Below are experts of layer 6 (counted from 0) of a mixture-of-experts language model. Rows are named router (the router's row for the expert), gate (a neuron's input weights, with its number), up (a neuron's input weights, with its number), down (a neuron's output weights, with its number) and show model dimensions 0-63. Each number is 128 + 24 x the weight over its row's rms, rounded and kept within 0 to 255. Numbers have three digits each.
After each expert's rows: "comes after" lists some tokens at least twice as common just before its tokens as in all text; "gets" lists some tokens that make up at least twice as much of what it gets as of all text. This comes from a sample of Wikipedia text that the model never trained on. Tokens count by the router's weight.

# expert 16
router:122132117143105132080139188138097175146130151140133123141158121127135144124111094125097147136102148142138154156114123088138149124128146147169169137148085113162151141134158107120154092108128153
gate0:118126151105108111138157140154154119107143123095095122144108095074123149114191149177099117145109101138157134114120152119106130129127090152171161147071156122151098141137162101155117135165083129
up0:159092169113116122124150115100140140142138107119098112152121125087122101133121119117147143146115143139163131115133152153088131139129099160129154133147120115136098157146169132146163088131125165
down0:169123133162142121124117143076127119153189154116127067096075109103122137146126109104110144136118104119092110129118111173137092122130116140070140147097126141149147150131116128114118123139123124
gate1:120121153126099119069152083103103129114143074138127128071166126138134156127155119152130129128115135176141122118161069103155125134081143108155167120127173094132092102116115097124162103140125141
up1:120133082144136131168081166119171119137131142126102156158117131133143154140112134141119174146168124126126122093095120164113133137169119140160110127106131121139160158154136143106111145123117144
down1:097144172134153102085190074125141102133093163117152154099127134089105090156134121137154043152131163130153158118145128133148142159078123150141144107149148145110094147104112072117131121051084164
comes after: "\n", ")", " |", "\"", " 0", "%"
gets: " |", "-", "|", ":", "\n", ";"

# expert 13
router:119163120109108144099157148157144146120100127111147113107157143083108094152117104119109129182101128132121139145117129139137165131156145158099096090147101131127111126153123162096121159117131103
gate0:099118147101109137130134127108151098116056143116155122106106136133092164136126166142098112140145134088089129137092117104117113126127117119111144144113108123143150148109161099096173113147139115
up0:128121113141165132142095113162158137146135112143083129146163113127165133099138102121107139138129122114159126151145089105137114156100185129143117079175111138144111144113186148167133118170119111
down0:175090140135113130110143128115128151134072122130179151134132113179126123147109153175126151140157118143148086080097128135116129153101096131147158109110145140114123141125158107096124127099136148
gate1:148141123154119148132162166089075148103167132073153124096113168161118146134139168102177077125150152123144116138122162156164111120142091143135134105139141104098064106105103132122120129172102113
up1:098106129146115122144121105158131136100133149173062107120127165102139118159102158147094140091121136153139137138142121067100137140100148111124143090116085137111165149126119150114098115102124112
down1:168142122099135137111131142111162143118105099093174140084130088161099130117178104137138111141156136110119148131125156168145134135150099111111076100109122125125109123151118113128130137147137131
comes after: ",", " the", " of", ":", "-", " ("
gets: ",", " C", "r", " S", " P", " K"

# expert 30
router:109200120131090132113109159115116144097118122156128091119120113127121103140123153139161161141136139092129135109101109124149202121091150147098145114126156079124119151104154113170082137106134084
gate0:137135189094111128154128100161100148125130065153162127146150142106174129162123122120162120135124160136103157135135144113159117076147116113104115154104127103123141066139110133130054129106149128
up0:112120142118125137152122150150134105112177153140161113132144152141141153152118136155091158157125132151207144124107119125164139106159084132170107107158107135131102131167101120149161118132101116
down0:144119126137176155140125153153133136162106108088137119142111146129145145125172076096086115132145121149146095117167145089110137119145145165155114103130107133133124120136109116110130158124149145
gate1:119085117134126148119146125121077138167146078139084091170120123122126171078126143120141148166131131136092174169124093091110126152130161124160145134121098143129110166120182142145102109094114159
up1:183091102142144152136098109119117118126117130133113162114147122168154088191120116111153120140127173128096147128118153115095099127159084158117113177150094126112130118102129152092106122126075105
down1:156135132141138115121135135128157110116147107110110143112175111147160107136143129127125151124118120168142132127160092149160125150137131078122100110145175117137115169131146153127121134144149092
comes after: " ", "ar", "ra", "ro", "v", "al"
gets: "ce", "y", "e", "ve", "ing", "ct"

# expert 19
router:123109105117086126093103115155123114121122161148120126095090175140153104147114137089132164148148090111114157173095170109163158135096070101134133158111164129124158134101130151137137127135124149
gate0:091146192144162103139131115135134111119125172138146151107108172141097100130162139143100124170099125118138105128111124134126138106111139107147152169124149083083095137132126115139135119146128115
up0:078147128136118116115149114150132105101124101132159149126112110165131109126132137131115146120153125100081114128165102184129098165137134152155121187149159080135126155140105111128110152128123148
down0:170111122130091135130117163090113167148131088126144137147159080106159149162143082108127098127129136139163126160113150137145150111143192136134132149160152121118138107134137111152142111122164105
gate1:138103129130161119140187153096115114137080131175101154122092128146120054110135161118135138122157142135103119158142128144126104136130159102111119137123130102095133097104136127139103138099093157
up1:113125127116104114146123168127140105140140126129129121145163113136115049141147112139117125127109088120120161157061144147148159169132137171142152151200073144114153146150121142118115141151161104
down1:083152122124119152141118117099144097141172121092158141104116118119173130111145130118151123140131103123170134093159122132119141158175113130129150149160106150129165105119103149122115122146108087
comes after: " of", " in", " 19", " on", " to", " at"
gets: " the", " a", ":", " The", " \"", "The"

# expert 12
router:173091119097111109142113098149137164117133137114141133119146115141149104155129100117129130107111110134154152117083165152132120134121141074108131129157104140109165108123186104165134145145107119
gate0:102091171094126087129133125131109130127134153135105140131132096159114119125116155141145091172117108112109196113148122109097076128174151090101098113118117110107161123137128158125130126144171087
up0:131120130092127130119115107138134116136118128094093172118156112161138109137134124124133121126118136111142157128150089096093115142111149141117103142114103108121130115131115152140118146139185131
down0:167122097151143133167128116145131106162145135101155102117131112145174115105178150165188155037162117117153134075142136148134162123078139133127134099128184118134166125125163124132108171142144107
gate1:113147122082126109093100123159097134130153147119102119110151092119110112110153143185142112170172155125136128152128143139125149143140076112132130095198112069118129142072111105140150147177115125
up1:102127164150111140091117145116143100125108155109107116110153156122176135127164139082110119113111100099089154084118154140110066110176134139154139137101096112147099131151166152086156137154130105
down1:095126129095152091117123143096130119161125117089137101126121154100145133165109119169124118152096112120147095162139122128161095135103134129134129102138154098161131111156102083116135080101149124
comes after: " 19", " |", ",", ".", "–", "|"
gets: " 19", " 1", "1", ")", " 2", "20"

# expert 27
router:166164106139117117129136154075129109154157125115147145168133118135143113130094092134116125084097139137132111144093144121145098120140109149158125128120122165109099147104088111108115181127114090
gate0:119129111115132103112124200117122133131144124114105112168106125134134098089148122137129126117120185142122123158124152128133153153109089101181130146147135161129121128126167111128119191094114133
up0:133140141073118175082147104145119172158112168125093150097171149139093122119113120118115113114166113150145117117142146141130121126137172124066123126125079099113147128111132129133107118172153166
down0:114122160189130110135156191117108132126132111102123147105098139133120121135100116118109120149133169125126107174126132130147101125090092164117180137180130144128128131134097109125126124106105145
gate1:120141119137128135117142130127110119202152164111110129161161154108152114117127139191148135113125119107116134105150133123111114140173128109158141115149102173103055125133134110106110163140095134
up1:125131128126126155166133154134126164175134132121157126123139112132095101134075117134111151161097132117108122141129083147167138102095092116116135122123105155132128132186120156130142110146121122
down1:141163137096135071114098117126105148130113115133146114125076117106179122144119150140106124187157133140104129115127139150112106100124132158129099157146127097095165085114134115117137129181188137
comes after: "\n", ".", "==", " |", "===", " =="
gets: "\n", ".", "==", "===", "ur", "|"

# expert 26
router:117165110158165143136150107117116120085116170115150107125124100112160099127098143123105146107088116169160126146109151088156096142057070120126113215078146153137094120132157147125154087138134128
gate0:112157185124167129136115146129076092130144144091127111138142147130135097134126132154137121124123113138120127098158090142123158126120096162062140126107115117139112155144140198117089145178117121
up0:078090125099139131116124143131100113106119104097137112086155126124090129118107107154140148127157147150123081152137095131139148120160128168135098150151124112125105112082122131088107081148131124
down0:134147135147129117128167138097137102149118134140109122129147104115161110144156134113071130154123106082132151175098132150150116123107128112166111127131135081149111133118142131146121094138130116
gate1:134155151138057118147150094133153130126118173115132094155122171137096115146119102149141136170134165129090140134135115074142176130099090157139105125169123176119125102142130160119207131135163115
up1:148164142138115065120161174130125162124116109093173138169129145134090143097144125096123175132107112077110083141148165113107159113133083126158102142111127097127142114105157102108148164125163119
down1:142092113163149150147119104098089155075120064139164124123120091153154153148126138136127133136110139103138136154093102158128122124146136081171130117147135132108135120163125129124108115135141174
comes after: "\n", ".", " F", " W", "F", "W"
gets: ".", "\n", ",", " that", " The", "A"

# expert 31
router:144124090095146134145097118146138138130100104112174109152134109147108101146100128128155162128099163153169106161152106167168070135101105115139109108112159067147110153098108125118144135135147131
gate0:125119093130141132102121108159168130120128136100155100089115101143128123140088146135142126200098156181118132124146112124093110092144126120108143124140131108151163139134095095145168116107137134
up0:153064128126089160145141125117162111125114119115157083148129101153158151140072118143138145180084140145143143105136137143123103110164150142117138152090140070151150054122148117121137121086159143
down0:130132167148201121118140116110125121174130158143182161112135136121131117102153079097140113125154138132134142144122075143140168109138124116181159143130108111066102129133126168116072108134094121
gate1:148112152143125064149131117125160117118133144137176112106122116180101131126122142083127103158072138170137112133112124111107088139175159117102147119133109079139119152139087102108138149153138141
up1:108108098135147112095150133140134171165143102162107128131136167102139110147128137129099127169123084083123170069150123158109141119118149117131116132116123137075087121157151122135074128146075162
down1:125154142143117163138107145099135124171133179100153118125123145136134125110098085129143132096107197129114116152146146120157094123159142162100134127128114132154122119151123053136147135109124100
comes after: " S", "s", " E", " a", " re", " the"
gets: "c", "th", "p", " p", "d", " co"

# expert 10
router:129096152117121162138098121103110100127176137149108136101118142131084172145121109134147116106132081114096141135155163145124106180139086127140119112138113118113129128144163143145163138138117143
gate0:158100130090120144153155095138061142125149132138133142116040151131152117153119090167109123197153156134173115111140124109131127123142116155108176133155155131129102111157117116132129111155121107
up0:114113153119106112151159127154162134079072127129146147149109130091138127096149140103143106156135115114095136170149134132156189093117133132082136101124123123101152139136121139138171122094130050
down0:118156131127124135112130134133075139131128102119113164119118135154112104137102164126159125121119120087092108113144104178103089134090140138122145136129166077117051151149146147158135177139161125
gate1:108149136119141100142131165137139119156120122143085168070102126162108124113182134147086074131164107151122120135137118102120131149118099099116111135122109085120096149154144148141108151099111069
up1:169135133160118098107085128129102126119151129136069123121115183119136124145143097131087128107135170131138137165102119112132156143110104109141133148101155112176135116158141140099100122121126110
down1:134157114130130134156128114162103127146112146128115142124148112150096163112082093121081113186139128111111100121144136095119146172112169123123133153108080188157159132142092118145142098140143119
comes after: " in", " of", " In", " to", " for", " re"
gets: " a", " (", " an", "ic", " his", " \""